Weights of a small mixture-of-experts language model, trained from scratch on English Wikipedia: vocabulary 5156, 69.2M parameters.
Below are experts of layer 4 (counted from 0) of a mixture-of-experts language model. Rows are named router (the router's row for the expert), gate (a neuron's input weights, with its number), up (a neuron's input weights, with its number) and show model dimensions 0-255. Each number is 128 + 32 x the weight over its row's rms, rounded and kept within 0 to 255. Numbers have three digits each.
Before each expert's rows: "gets" lists some tokens that make up at least twice as much of what it gets as of all text. This comes from a sample of Wikipedia text that the model never trained on. Tokens count by the router's weight.

# expert 43
gets: ".", ",", ".\n\n", ").", ".\n", " but"
router:123120085153015194152153085109214134095174092072089146151146076133174109125136125108126154067132162113090082158142140171132143088077062128163100164110133160118108094105142097087053131075181115103089134053113130120112102127120170135105150082146124149115113089159093116136116122133101084126159135157134153155136171116112150121117096171164116091133037113159132126137100147153154137114118106104148138120109114135152136122144108209121168168114115142127066090191171109147128108162115089126170120058173143121120147108175209128154114094104192190141116106138114062156117110174186091140139156150123077144155125109141106195096155114126085100059139125134131139096112118136143231136162150095121125119128119161097156127129167141103141115109111075116127139129085138156129197124074140
gate1:101255139157100139119123085133136137115136128148100134142137125140118121124095121089140125115160127130171146069136120124132090125086111210106154135123056133126138139185179173049129116166108134108115189118137160157177156116116105146179126110125121105101104118120129128120088117133101127075101105124118100159098131124111100153133128117104112127178167111167117132120130142133130135144107220135164030251095181199140113182117209148170146118144105083131105101176145095134048128102106093103097125119173127134151189158182143140126156113131128145119137129128146178140165125128130111157090143135086111145130113160127112111168131114129140142088098164091157147130170106102118212119104130126106065125191192123150122169093132132108129182073066119124133083140125131191167131129139128
up1:129166141177126122130111057114153117111187099161138089143148132127121121115098133096135069100142125135139114089140107089117126129106103181052136185127024111119142116156169189079073126161128112109168150129133130171192130146119110148217111141150134124136124141123091118145126129125057128070100101131128065139145140128123126125079127125082119167166149078151111146126133117120117154099086167121179037197105190136136117159134132127138142096127081116136096079139142126105063138069109132070210158056162129116136108159165181124144172127118159126143182089146127184131192136129147112176099147122078086115192136143087096134177146081126143115098108155039161158137177113129120162134096128117105077089185172135183124192119127160131123126104073108129190129133125129175129157119128130
gate2:157196255147126129110120137133150167112130134165126209127147115185119131130127115097102137106035131111144091153091133153144145114096083155092193122113137126107151085172096124053142126105178128076166107165125132133160130100074130097097138117153116131054145177109129138086183130091131119181145121135118075083138125103157141053071142101129117106123089135151117126133137175119157156139125120142126114138083163111151119123138165170134152150166114110077128142194171122103128118052107194129094169130103141147168171126107128160152126080164116185116128125144193082121132114087136161162132111162103196079122103132090133123130122129095121108129133139089094120205079144115090087116129144145081124119164160075127108132132117166128136109056079160106113130136102136103181136088138149
up2:119123144138136129120122100160072099107104129127088139153122132119121133103131123122105128143141132070117172090068150101134123122095123175135164145205107102124126136100158115170120111163113142157147113104091074173184130125163121128096156178136181132154113159097117114120068147122099054115107125187214137117105120083129071130141135135144070140131145095154175122132146170038125101097112164130198156126153105116128160129128122128133039121176148131111120143168116121081170081117097130173055255134100122109128119082114113129164196154109098075162105063128106147135113073136170154132128126137155135044135191133128072140142142121129105154159156139081143139145158161188106152084120136104167115154195153135116118109114119097189130132160189189149139116130132144160142093193069099
gate3:135138170245142124073142035093130141081107094070138135134132171154166125124105099127057169130153098133099147154118168120134093106125049136088145136139104111122118084130126126127118139159111155190126163103119161109129112147090082057093076113070128112202100089159125136130132161150122076091097120100112106172126123124126128124120134097128131156089173132112118124119120056106129131127112189133128134159132060183137132134155120107147127112123113096104004088145099147119130150134177082137132121110105137153095138122157128119181108129117213181108098139019133080135166110127151122080054172130129196131115171108102133198122191093154140156130113096134127130122132129123128099124171098138174121129129146176109092132138123174128151130077127130211166137129101115110164108061107146
up3:128127138117186126159091184125107106169129211141128126129072098119124158082122110097160087150085190150158147105125120123117114154114166121127117106116119136133131169143138159161129111068179102094080076182109168166121169123166103178128201142192145130132214091119149132129128071120149232140148102144135117101152107129120113173166086139128128135165131128135129148123129160130106126114114068126144152139129163083016132073129152180059172154123168150109145193113143155126150095135120081124151159248125120144139131142060148142106139164131109120142169124138161156134098130128124096142128111104128071129081087096164101084100101119145139086118134130076203136156107143140127129087107174131102170125126136045169134119177138117159128093149135174090131055133195128126108140201133116
gate4:107035104154255144159036140132129157112157146146153133122199109152168184080147083136137106097100146134159131148194164126129115095121149107169130145138188113124132111140132126096170111027145140172108126078166083159160159134094106145128106099052187117106134081120086142145140098140176116113160162090129151099126130105113150038124154128147144157147155110178157194140115101114138083211134141130118062146163070122056146117160165140130157127123165133058079097129088125154139144167147146155117109159162136172113107132138115160165095086145113166113152096108107126145123109149091104058107110093128118138129134127093115165112126116080168127180086163154139143116129123184141130127116140057131119131179136148143051123081147177097141135122124146104156114128127105127115174150186118
up4:118166199076132124138154111124075113136113151149129146158126133125130114160119123178165091158134143164146127088125095123145049166117140107158145133128102146136118099102169144124104127119136093161217177124143142125074107151132113016152172166143099124108235179133146122176162113137135114110191124130150153129126091162115140117136103075152066123168142125149145191125191154129181122086147105124126133085163181079118188130149110121053124131092103178149093101063136120158115099108123115128089143096194089211116130116129093141108199139102144135103121106103156142114110133064188149120148129097105160138159140172103189194145139158129081060081099121138140140162113157127110089125129106180127180103161105155109132120098114191146101022154143127123133129086144169080127124115136127
gate5:123088183119201255099139107130214138125135125057142086121148144121168092100089130201112146150151162103147151196145119102102109127135094118147167126142111124178126092135085088135124107108128153127117133093126163088119126127161130063136125114108119131130143062137115130128124153203133121091070119091149147112177081063163144112129120033137110129138104086147100129130128131137107083134114177120180132076161091240135063127119127132154139130151138160154087128142132128107104135145131122163148118115135092126060122127147121104152143103133128124103166134100126069128115098127115124070047162116109188141146178127129098159177121179182125114197089081113114132102122134113146158123091085067161122135159124147197109148114168186101141176118127122083110111102075115182143172098130130
up5:128126178104204185121140083155192161088201088131145098121133156106128117175106122122072191133125139104126146211120124047081128130142099069113137120193136167135119065109110090095039080191131179128122112119133128104114120119078138127136153121127094131095101118156098159187125130136140128143129136136066163129157127038123145106130127128142122203128107072131122098124129132106103099150150130138174105078181070195132101150180120137169159147158116163140117119179108147135113121131130126167125073123130213136039128144178104039111180092120140133133118164093149078144146101144133116105104136143126152176132128119111113181138148113160122144125100104090108136108132156171062210091097093083117210146145108108140115112081167125132153129118107100101128112114118105146156189132144140
gate6:120140175157152122255127127172126142143118152170158134062140138183142076120082134101097134149144140095173077204095138143109100143119186119167112171095218173147112141132097110086101131105141103226129148108153155137150126092141087169128135056095131063061163132148118079117088090182138095128146144140136090135138104171131125141136092166101143098053137170114190124121152137131174225114140071108143099102116132140122123091106136124159182140114164132174130166167150145126151130188138127167112156140158146098156027129130104133114111175130146131138122130067181103180108082208113173148115128131136142156119163202122115125138105097095142187104124111122192140094124160127136104134131125138141098104150134128134151135134158126137102136126168136132140139190134069167112142132136134
up6:131116126113170140087122126116088147123127145213091195188128130101118128142106137139176125107106105133142139140093126099143090130145120170163132121130128101147106143158127120047119116123132143120120129118122063147154126145109133117119118134130131128238091124131136125153098116133037129172136184127115149134139108117129118171102093129181083108124134092139166037150121099135082136115124105095122137156123104120131115109102128120124085076126107133074160125151158156076102157120129152155119090167152096195199187163142115138149073127120126046255131124143110079113125132088119118133157133121127116151170099160133143034160122169067146099060176155111061141202143102118146173152133131096119133099110118148116137139123091097126089096228134128126045124133083156115070159194164117
gate7:127158083120117084143209157151125124130137158131091149142153138149164119123148201144157143122160111131121201134129170124164068154072187117114117173098143123161082175186120135161131114058129114121101116122157131124141122189096125088100129108105109121141122133047106027105116122112130123171065188127142138172121119123149132152125179122131139193137102185124085132119114131171089130126133131102096146162149128175127126178076083151118137134120061129138105164141112125140029152065119172131111206119164116128125130111127160096125134115125102112120138115117128053128124149191152130099131128193150144116110112072136088163159111085123150116083152138169113126126052120115129150115144000144151125138087128177096138121118171092166120104153145131109151035199137131173162108153109099
up7:097113141116122128182137157130107141162206099124129129133104136053129078109130121179134164123113155106129142187164099130093128102118120097084159192119082104222128094082162130110129133131105129122093145113182123103125112124133107141122153207200099112128152215177170129086194097112128066121130109132139108092131062131144128121133206118186139121115148084127097187126171147159155101103125116209138120146165183201128121076133128109060202086120124165118128123056103140130139125136132139142088090153103131130255144077118092096123128125135155111115135112144119123136137132110115143092133123101161120147100167125140105150121109129117136137106129129128078122115161140120149118182079186151112190103142140088152130119118168051151129128097127141128137099102214164100080184143127128
gate8:138182155127132088154237255125072194115126108135189174172132165148101121133125088123208142141108081154188093127099115142081203130045147122111147121122129147162121146102134113145000170176121134114084167104125152097118128139092141147106112121155146148129113083087100101116098104171086117138139137071152088134114137124143129107120123155125104116132121128151100103085092095129117238141190081085149133129129082120113138117104160130136180127102115104152106132148118056151137089100097129128122125132129091138169109170088127161125131133152053116092165118125165088170119117114168137143124134151119161120145147114130152116076097133133130128119165142164127138157166127075132137126070122123129141088149095130095206106126131158138132123069096164055154085143129090134144123136117107
up8:129014150206105156127061055156134092161140143136086126111096131120207117161121171148116128103109119077073137116130135112178071118217103159175128107126133120063076175144161148093188132106098122170163133130073129195164129127127114134137123139089117096165226163171139136155133131113125141116130143113078138098118100087105127146109166128124136157093170113120131128128119172110068007120123192131112128099150167178139129110164124125172113088106185162124117111140125205159109128116130140122142124116122122126093255080155120135123128127112150135147116166151115115064137167159074086112202123127141099119110100164113123148146121095102125155144137128090174126131129165142121134144160133164164112150132113114131114155135128089120126107138128128183106128119152137140105101073140130
gate9:098137130157111131100133128255161101124110100166167090082172136069115123140133095128108128135099133199104130127205119189124131054155086159092152126111139116121107185112107132122115182150139132074141158147179096097142121134095124206149220123153120065148121212080163133127092121136137081129136125125130142126170187090116150101143136114095110168112128136152142157116129192138120128120156070108176141063175150153116113148121109099124122127119102128114158142090150131124154131107176142101173128117162101140097130135116118163128150123079118065116173143111128098164136137161190095120178155116167099139139132066161143074125130135088091084057129110136123129130094124120095121156135128076135172117142135131121129122162131089159068171073088158147112119144177124180127131177119100
up9:203136142128167121135105072129107122124089107089113198160097130191102135125138162147164148081139148063118106117048129044144155137114162114157124126122135148129172125127130124140122046107099129183106052086058149164115126138133121100065036159083112176154172127185053157134165126112128172125133130178128068128102067126123128145104124125132140093141184126104160128128129064099114118136121142133082106193107097067129175119108113143135134118139128122142137114135125154099060111129113118131063128178119142113124118214127117120128103130207125123093119129144099139136112125104055162141087118127080138129116133209094138107138132169171199137181127124184126132086135134149152102097110164152117124126108127093133100128091118161118226108147171116125126131120081134075089095047128127
gate10:167128149127154092130194129122249140145129128131129128118162116130137143129123133125168140077090134121138122132116089128132084109141110095160184157179130145124115115192128126133131119119113140125174095096126147141157106163110107128108204132086034136116125108113201034089098134136142133113139139147125117110117078126134179113154060132136115100090124114115153134129183132115151125133134181066136089151158112144219129157126231100139103124112133102121039137120092095132198110108125120188098128131147161134089128195151094147117128102134181135122121050135110029148126132202087103181133127093110135150130084125129138152130130128112149125136150037112150126105118112184130156164135082116110110134158091155102117151112125102120180095064107043136109171093091132130180106078144153
up10:045147124082151122147080084131153114117096175114112166138094118129164083126132109066088113141141063131101122134120143152133146128067132144113111118111113107110127135068128127106129130154137052175083146132148166160099163078094134161152121174162189111170124135161079133153129152114097139144058135113121097188116143128075102151121192156115156141177128164150063100157077126138127131134132125156176132100120156103071127114134027140103169137142113129137142097143142146124087124136183150105141129124072102151209110076255159083136102141104110147161126184161133228173140110083164151089156123109155105102100152157149117136138121124160134120130149197126146138148159120119126160123132192155145126128040174127149107122145143124128106125162138186098185106137135106111072160202128129
gate11:095109122140129114136080129165118214171142113140132170080109121143148104135176128123090169078078081157104141055076106125127126100140103144129105197132138153113090110119136158120085067127125115104124119094160115171148134135134134121102127053136092127151143099190052214138126165168161128147160112128154052103057133086134077114139167115162117089124126160128112163079129185127132127129119143106147126120073129119098190165129121129109178123131132092126119069118100153095095130182135096126053117132103161114165069128124128139054168162171132141126135095090107142146150121168140104133096159099163126171091125127159130120144193211178141084061147127098147130059128111129150086141163137101200119094130056145126136173055118159129172172154072121137225122107133128127145126124134097
up11:159144129119165174076159099101130132115083144126117093130149118129086156137093126136155104141189153108129144192182128126133144131123170126128156018128107111170135131153097121165189202134139153135146121164119165068114139123129105156173120189095166135102128157067174060101155108093130114097132125135104229125192148157127164158130090182098160191112095104133131106182127080158116104125132085142123127128145132141156093067124128147120073132144151152123145200129141111166173113087110181137178134123143107133111158129119252130170114069108130126130145134128138132102077148080130144126163091167127135090165129130054129145098086082111095161165130152157131115161136122164111193112058131129118109169128169151129128116214134100145086127128132132125021172177122121130098131136117166
gate12:139090127049120151168137136131135117245150130149116160138109133176159121103123103134133190035124199124162093147160100127148160155130147142163130153101101138136163102152117133220113139168174170092134190096097156085087115200168116151125123146134119107138085174108075094129138116158171069116082156034169125168189099157177061111200145120070159115075128134171063133130131113115136125091126170167155140166106097111136148113166123147127179132108105123167091108137074095136158115145040116054147127147128133158196101126128113164116137135136125137122139068123103161155133093111121106169128145144172127078108125119100173162155100099125051143139098093119141150083139113162126162131101134150115146176125126148123179127073204140130109134124127124127082164127128129128120176129124125
up12:126072083109093132092134129137113049140204145084132138138099105133164151116170050115128196137164129152169122151126127178119186127126162164144092163136123142156107115131108161138124135152176141146131119128094088163131144226167132151092112142131122135119119123133096123077200076108175106106135132109214128033135143146136126163149127126074171130096123173088121116128179136165110139118126097111184143155133110128085171135125103119054205118123168142123081077117048117143154117134098118102142141190140124159176107109197111191126072165149133137233091101156148155120127135158106127183134111110127130104085121128124114135125130139180130191119135181118128128131099127124136214107135125109121142186057124139065132107125191095141079150091136117145103118105125071150169131118087159
gate13:134120150149158146139168139113146080117255135119122185110121109130094168077101125175129182145136149089127131151139159088125104121103079135175129153128130127133033135115108117152120171122173181127104072115157078133157097083038150132091137085120129167107161056139126133168159119131127132200171126095182091078155159084120199076129162135140118126128145155125158124152109096104099035143094119141143084123116131167146048123105163128163114141145175090127130174156104163208142153141130088131129160088110146156133138093090140126124117125102131110131120105108067123131144183151178130097096115132120116137167160135118114108168177092186129133128091177129110183108118131182127070138077144139150112139111136141135100172121120159159099058190083122157084129200102142058138133129107149
up13:093122143120101143126080105189149142149151120128123124124137133159189119209199136105128106112063093128098137152141094166168118090130158125115128091122129119069171132146134128106097126138146080122105203150145171131091134162193129125122122137111127051095127140145142129061071098071128130108081149167069128179035139176126139150128153090134149112108136115122122104086131144112168159113122148090121132121114098081133187187135139137111151127144083157123125101121135119015137134203117159115111087114158126108128125197157146112252109136127100120128093118054184102144095117131047156175149117116137107121136097102122127183120089201176129120101186114164127101138101108120123159129129133127160109121035158119152102129133149070109139180045151134125116117125131091141095135106171126
gate14:073077130107177130127095063107144132092131255035143112128146149176130085127123200092108157173131128116115094129124133140127083086097216136100120127083112154139127123080152092112094141181125138147103158123096154134143122090072127158128133094114135109121132126136144113127146065134163134134158071133118113097153181063152143126071129095126079222115123123127130111101187062158136106157160131127132098106169085098070142142143146144057124119111183161083146129164080112110129126168126162102150133154155142150086129129096066115115122145138130163125127165109129100133139149168177133119125106131173089122095204142122147141171092158148148127156073146134142125140096104136196106155099147164116156130062180124140116134096140153151193095114130126180155125216102116155157110129122069
up14:088127149110155092173125122126112107141115115114171149114129109129099120133124181082121122087129139155122123229107133153159106138119184125114125139094116091095148139063135141173087068145131127113211207108154176162119146117065127168125171101145220111117127105131124129184125061129125088135126124126152123133132122127156108198128110128124183103117127109128122161127126139182143131145140153074136075121117129125095204132094157120154122131135142155150115111176131133131078150100161129016156125131074141174101109149125094176130206159055140137102088114094131122127016127160208131139123120129131112124129119149139142071072094139133146121109065129104180100127124171145123096071069129120116187145076164116153121071070140137143188163124142133133141120196137133121085105101093052
gate15:146083132080138144180126132152154177071147162255142119093135157073118114129136113127150109097115173165109088147134152144066129131086127077132145185121142093170147149127142138101134100135116066127147065103110127176105166131116103153153131130114128117153161128159092105111112151122168153160185161156118158117072127107136137091128101140122109132117165120085127170123165109108123133190160095133181118094112088161059158147153110127176065127171063190098189103122129126122115124147130096162115145128139129156152094132117118147162094132125125123150123098122118118083167118133089105167125171113141173117120112083122140115201129088000199125144132117192151130130134137098161067087138163082133110128188071120214103069111111120137091069134135141131130162102117131143072169114162155
up15:132123136137145143144123160098148197107126100052092106131196068130128088110225147127128163105123137162147068100132143113106143182104103126154111123132131139087105118139159133154125179189083069244110154146127107178084125126118133095150112132161117151061115138142140157088116145146148180111165153129135143150067126138138174108153107145109143112183141117127092126128157082150110145141166134059143142183127119127114175098117165143202061182103123127127103169129115164139156127123167183137090133074121178139127088123085129154160111241097158115195127138110111129127099114113111163090107143146108148043099115132120123100140169127046138129150101130101120096198130164129165107129182173120079149101156095098131108099119138167177075113117208152146127101061160136127112127115096130
gate16:166130142130146071137106136128095062137153088143255153084154126122080152131128136140037123166128082118035152101165129158068103128119125139124161079122127097129118108149108128127177135081038125120131072137129111173138120115115131035119152121107143128140118144166140124138097090085140137141132156131133108129121127127124117128117241150176150091148063149144108164160139126143128124120195082123143109043143119135095180111092156132170134175141155056133108114112077151141084117088103135108120181116178161119121070131092159123063125125121106080117107114153138181147132089134179142171132064103137157160106134108168121092138112179128139130115122201160144137155114121155147127092131141142142173128123157111151163135068132129118129128137117122158115044093112132127118146185079127
up16:171132121115132092133106131127112056157117067129181149080147088095073133118133153124079117178133076127071164098143083210078120128128109137101175109123129115086135112152113128124194128085026121112131100120153103175101083118121139072128159122128150091105134166131156111133103126068143125131134154167155142136126105129141136146130247133140137112127057131161098171144146137146130131135157109126129108039163115136109178118075179150162140148149190098145086130125100127130083097126091127099115173106141152110140101129110133128038130119255122103116096120154134163138132087128169118146134079108139143159085134121168086109177069204131175103120126192127152137141122155153167109108127128144134159140131122117150200129084138124132134121131130109160112036116091128129151162176118120
gate17:106128053122111180122135113214155138120157156130083241160166122124098124202148183099116132093149134134141156097126037109131159164072047138140125123091100155134139173096121101123132078105226133125143103083128132148123086187081141156126127141035126165150123134146121193154179102131172132172038178152090141127119128148130098145018130148128139145162134167105136083151102094057120109084163125103113199137078076180152070153082147113100128137107113129134135039138108117099118087128126131066089141138158158131130127146128139151123119131122132184112157109117131112128127118129131144130103132131122064139126156142087133134097121155139137076124123120104096126130143135067158128097111134146150198116115130147132157118099077136087077130104179126132126129124121127150142071130169128
up17:109135085127119177110130117199171128116180178138085122141164101113093126183146207094112104104166133148159160116104052109119168157077071155126122139091111171155133178126128096109120079111204110127138090080122142153131087175104171128123128161053129170148146125161128208156179112138145128203078184181116155144116121131130102139022127176131131145160148175105160078135084091054109117070190125099111217116086086165150076157091131123107121144114142128154145052147142134096093081137122126067095134124144162149134132127118145140128118131108235165102136128133135116115130118131130153135123129129119065134129171142112119144090122166134154068103128115111088128116171142073129127100097137140144131126106127147141165119118106147107096137084170130148126128111129153187172067129203128
gate18:165098127112102117136158161119113128152163181106140118176164092112155154191132127127167132138105144134162111171136227147145103146105114144045152114123111101152134046164121111123139144117121144134136176159047132124125170138105117138108173019102128130123095163089122111118148065179117154145170062122039112120110089119082182164125123165079112113123138138112075136055223129097157138173077128094085136128099109105098149118136109145130146140231104088096156077164121106162140179104125136069185126113118127129110079149198119121128182151097128154127171127179085131115122149123144126206091118129160124142128123104145123169148110094072100125104114128133131138129061144111162142070114157115104158145110148140178128175068158111124128198150143159095128155112146133126117123110069108
up18:136218126163154087101150114063166128136132111133140176155143178100067159111126150147140148069142154116122155129125119127130104068162170103176142134096148097090174129122126098134116099239093118149164118178122103181148129129136120073181158156163120126127117115181117158121138153124129119118070126097160177136162153118152127087146156083099142151128118088124192090195100107127127127086137124139069121114160133166219122172112128088156124136041130219142054096114136201066088087178107121119101135171146097159138146107112174126131143124134115232136083080066155128141101078125113151111147080215116134120142128178134135079113123152137131151112097107132076115147195099117126130142142144152140098133108152087082120128136142137160120099131108128177146094123095115118103166127189129
gate19:085088094143081135117123115116135111033167172123116118133255146124107100090120101092103071142151098132084127084111131109139126138134154159121110146090097071136150135108171138130121187100132098095209126124126151139163107130157157131113062136101144092114125111124134134093165132079174071119072131155076121131125124165170129108091134132190117156126104140131129095108113129112115128141100103156102193089125171129187127116108090136127184120133129109136123145105135121117139121114192062150138128081154063105151112169112092134115110113110192213067132116127120125127140177089136132086178186156126210128225145108126115134099144115107107175086127156140134154172153104187146074133119097138142131131102181183211134143175138117130115125089127132106132132149130156125173143144098148
up19:072080074156082160098129123121144086077155194130129111131126170134095100097113115071107094155143094138037131111108139126160122136126139167082089149052124069154153139116206172102123203082148127051194154172130161130167133130143158175120084125124144101146131114123131129119148147102153070124068188156088130125126123148154119103077114126174123157112101134122137113115124126089115110137093100146089183092124162116190131122111085141133201126139107103144106171114173125121138122107182129133123137066141068077179122169088104142117118123108211194165143133115144122134158145104125131096186217161121172125196128116125135137125152131109102163097143133125142131198136075174133036127115094101156118126078179166173155142181166126119121104075147127124131156150155141154164134135089162
gate20:139130136113097115143123131117135190130215049181165222090107194111119158077151170157124105185110189108024137159137118170122138140114164126171134168161169165131167112158081156083140129149047158129127122050145128131085134127108141120127100141130126137150130128134124121123122080110113147120131142126189108161162131107178127106088146130136118130121104094183098129122161087115118143124152098128128100129161171077123212123083175139204152131124069140143072116117183106127148095119124146101134157190160142136168123139110134140145204156158125128107067105144121164208119110122141144117106096122094142150120116141209102145086075139112158135151103082130101122203143153148088127129133123118137159135130116137100135212134122204097121122121128124185155132114102089137151222089154086
up20:120132145129131132125143146140157079152046255142134062104093137134119149188143082135155125068169106150180143141116132125140128149183131124110120055128113084078043139140136140113098121123177131159112129237098121074172098154173118116128125132097119129153147161127127131126137154155197147171149146120100177109115124155088138150170116131113160125107184125129184130159110207149132125114121148147121163138081095140159080163136139100109126088175137085066183185118097127130122116135120130115125105099128082115108124134130114113108115130134117132183221146141133133052144120091139102113123161096132121148135095125079208104129145094138135128107146133160110156076120100094109140117089153129133112125169167024201173100120120076133129129177070105095126176174173133132169101157134166
gate21:146128182101128159113098109111116105136133156127142151144106104255141127125063056152148118109137152173112131088126121125123162098128103102144107125090134165157155053054155120149130150148125156228124068124076129158154095174059101104109187092099124129128109131109141157122167119118128144102164134100179165175141174164147124135079077099091128151131154167163081081165136100075126160114121123138128125105120162111173156159127047190056153095138149098163120086101133155131152126134129126076093122155135133178129092070139165121069144062137126163114140122032103077098087121132149113139141106122101140165082075125125116123133132182174082126102188056124122143118134138158139120136127123119144175139125165125107156133117135102089128098085166144115099111172101138168108123128087148
up21:034014129143121155126067147084165087109112082123137129140122120106123165130127189125078121126112106111130155249121125146063104139132150128117114097111134089126127135172123151094129134122132132077125198175173120118158137129154146149161183127155116142139157114142129134123134116159136128166125102175120123096130085072062107114169144145130127160103169062151183132123146153141177119142132150134083139155131140194103106119092115110173096125127058120154100136121141090131109162161145148188141138082130125156089116106127130103106123169058137129146129247125146170140192157150125118127149127155105138127153130127154172101154092127077123107136049210128144153132119116124129146108190126128129063189207144136137093100197116186129129131183131138114155099158120092139139181177155075
gate22:155135150088159145132178140105100120129175149129131139144082157153216144128137092139143131123136144151111076101104079120135107089117126044121135057128130145123083157103156110155045159053143129131097120133100117119099146114150058094114255127178077090129167099129164106170141115089150128143098140129167163063072130128131135127056186193118130125146140142098133127119119136148125106156122136132189070139154163162129220141108090139095129063080120160066089152106116159112115118116091114144135112144138159095157080144114145120084152136128165100144135136127114106151146100096110120164103166125115095143132071144109133163124090149140069164151149136090167142180103121132126126154127103125148069092141120171147152168129119166131169119086082127139175180134097141137087157206073125
up22:167139148065171121100130083103092200094126146112143127169157166122143189140190090177129175107140130138128098085132109120173135113116154133157125054106134166163158156081158114157119184054126138173098132153088067136135114119123082151097126120118177123167166088139187117126139140128078098111046116142164168115135111139078119156127062134096143157134110088111142104117140123146141111177133194128147122142131099131128167134141099105108128089104133146098120200151132177116091171106142197135166122173150146108147021163126141124132104146112153120192117105216108103107149141105103123168121136169065123162163091068080130138159092121130173174155164089112124146157225173170162133134179129154189064146126114127146149122145133134136126104081121136128165108062152128111057180143122127
gate23:128136124180118126126143124108143119108123141134041133221188146147128236147127046122065139132149136164066164104129102176132134158127090174148099168063141098093147192097148102136067068169133087187151177118144095104122132161159159187128156156118147122110136132125124109130064110125131117135098163126169172152121128161136122086146124105075144158120131113128124135171100094188084126167180155138124113161136131132170203165128203121105103092110139160075126155140181179042130160140155133140156163175106149178143119084090127108161129113114192113097137122135136145090131143118115085098120158145120081160155078127136137135139152116126106125120109053109101172095182166057236154136122133103120136077151152122129156104128128145106153151112089117128113115132056124139130176116142118
up23:125129122176146147095152131125130133098126150149055123219195155128086170158133114127055118124125123152045165110122149133138141133122126166152118168117128108064129175078140112156104052138143122221128149118101093104060127127196152180101128151106173123060127127121118131150076101103123129070076156125171167138117135138115129086135123125109145134124158128102120143142126085188072144132221176127120100122135131135131170160171195137113087126129130175124138133145201127100135175159169143162131148146103130174178131102102114088173101121106209117117132108148255142100138138081122069083137175144127116142146088126137145158159155105149121135129128093125110135077186156099215192144126114136134147082141130073128144127127148180130152155124113127126114117127057128131146174114132131
gate24:155151133155081197129146080137121186134123130135122121123138129126128150255060126187085136082133099138089105168141215142124095128141130164167087165162135108129130130112142128089096121109133152138116139081148139128128090121131136162119127151141123129104136130220119127124154128101159073142127111106118088123128151139193142101131135146164142157108122146088123139126120146165127146130071129163145119162102087182097127144159097157138132156115111100111113135188159097114104125137125135151164114186138124124118103152135118149151123084181128217129127235109148083103121117130123106085131179162135074139151112172115096119165119128131063065127070137094148115092128125131136187155115139120104035137128130138111110161113138162132106132056145127124121152140060105127131248099130132
up24:091104130074160114121137184148122058122112148153173127124075118100140111044151124093190140135127154101146156052135075111120188117122089102084160100104123143115114107124102102199175148128130102128130075151116128110155158124100128113122135078127110138138104142074128111138090115157101186125149136132135206117131104117055088142164124117107132074124149104171141088093137120075125112117181128082097118076136135111189131119084155091132121065121134148135122133094110149127168126110138124120111129058095131127113176095121131131104137199096103031132128065131118253161106148116128187120105106102125152114108143104133141149079156152131211148178130146166093130133099170135115095120162126119137242135118121130130144132158129111134187129128084118140130100127214169163133032156122135
gate25:126169124078133129126127100189140126194129128127135162084167134137190113075255119105137131122096185160200163146127116152110093128132071140122137124137126092104226188123115121126160083105127095125124136054149142142159225074130160132211167137152098108115072088132040112124181062150104148086117115156126150118112127116108116052185156130071120128122140137142130115144104106149140193129127146157114076127101107118122163127135112133126202138153151161146126125157139104124146124133108126104151107103168109095101137126095115130117151130129121128155148096135110062149134075133103129156118117206121129091125142087157151125137104134211183109098126121127123212080153182122132125133166128045134126102146208169158101126132113144145124067109126129136095149108128073137143157119155125
up25:142092188159171139132125127114129142035143124157117127171079137129133150143080141125081145099165103129120098117114133136169136130116173133147169118128128128120047117167089177145136201120124173168126140184107117083105094126154107106028066182126131144091135128130157130119098217144200099132140092091174115145156090111202136133111070136174195089104128148138121185109139159128122126136113126116178118131122151127049122173123164169151078061145139100129103117120110176139149160154109126146152125194062157142138133129128102099147100163103133129137123149126150145244150129179135124083101184062128182126138107106091139167120131118069119156176100123117186024172084120144134133144135144164103112183074122124092151144116138128128135194124113126079160112129129150124095126145126119
gate26:121126166073135148138138073133164089148133109088123055137109127064101087119128255113189100138109156119100196127110132112110109129125130130042212138104115139130109145110127121170128190095096172130122171123141068146128150139139116136136148127104150163123129127158094024114041157129164110104141112157104161130088127069072134114147126123110139141150103122126134143217130162124165156064117142119125155158134099127132121099095101121077204102180156113115157146187095124137085107126093105104094114124178122133128105140202132112116128143125148085077111134149129145097109088124118111150130048132184058126143120088124173154097144215151118134111129078135132173131117112236102129122177186116141119119108136113139111118149144146143120125102152096119150129148106125111084153119103127
up26:110138150107127146126119083147126098208120121096148071143057143060082090124164151160203094127129164120102147127095137098114131128131085071078227127143121174132134123126154129130107180111125198118115159106174057125142140162134111138143129173129136122162144128114104053099047146130186173071134078128103162104118169046122144129128151136120156158176131104127133120211154147128165169049139128097118181133107104145089138079131057120087188119155159087154181146177111142128078101123126093078074094095207101155129132186136143137121107128112173105077131132098128174138172096128111125174106097133160099139140120108123190162140135197149117144122147114161150168142118107215072144115164155125128118120119122101151113118151160146162111126122136133124144133133121132098129218120122140
gate27:139223131127125125170101144108174146156140138121133173112193078168135118079115088232152073116096084156115098126110132069105122130153107133090177090146108122165134132091105103129124156118074113136132126125148178180110157195090116188112201133110129184172089134134102113158144111130112138121094103099178124140103138166112135104094113099108083083071128136131080180118061120173139134136093143119128127078057068078143075099129136129136112129157101106150122163121156103125117156059134120120156129099126143150139104141111152113103132111107149134127161105097161173052109150124139195128123052126065134127140125082051117133166109122012110121118115124118136138137126169109150154119088136225172123152087129103128067184093136126112127040109135123129077142110125156126115117147089144
up27:115105167136161117107147075131048112124095179105129171148159137137125064137134184122124154088138157149131137131150084168148123130132158128142191128159087140130135127106088140083211111120129091101120170119122026150127142143146114120206070142128102124195127098117158175123062175149098093128054055121093068168115101087101120099161036208078078143137175128102160075119217129126127079126163127140137141176144141131144161147133148112126063112124139149116177121119128165132101155153085152118119163123125128132129139109181118091123134161129107148120165112094081147157116160141090091131091152091077089177148122115124207141096086159167119156125102072136139146123114152060106132129126163104129110135091128136119083128112148126141199130133028124133117152139134057136089130104129129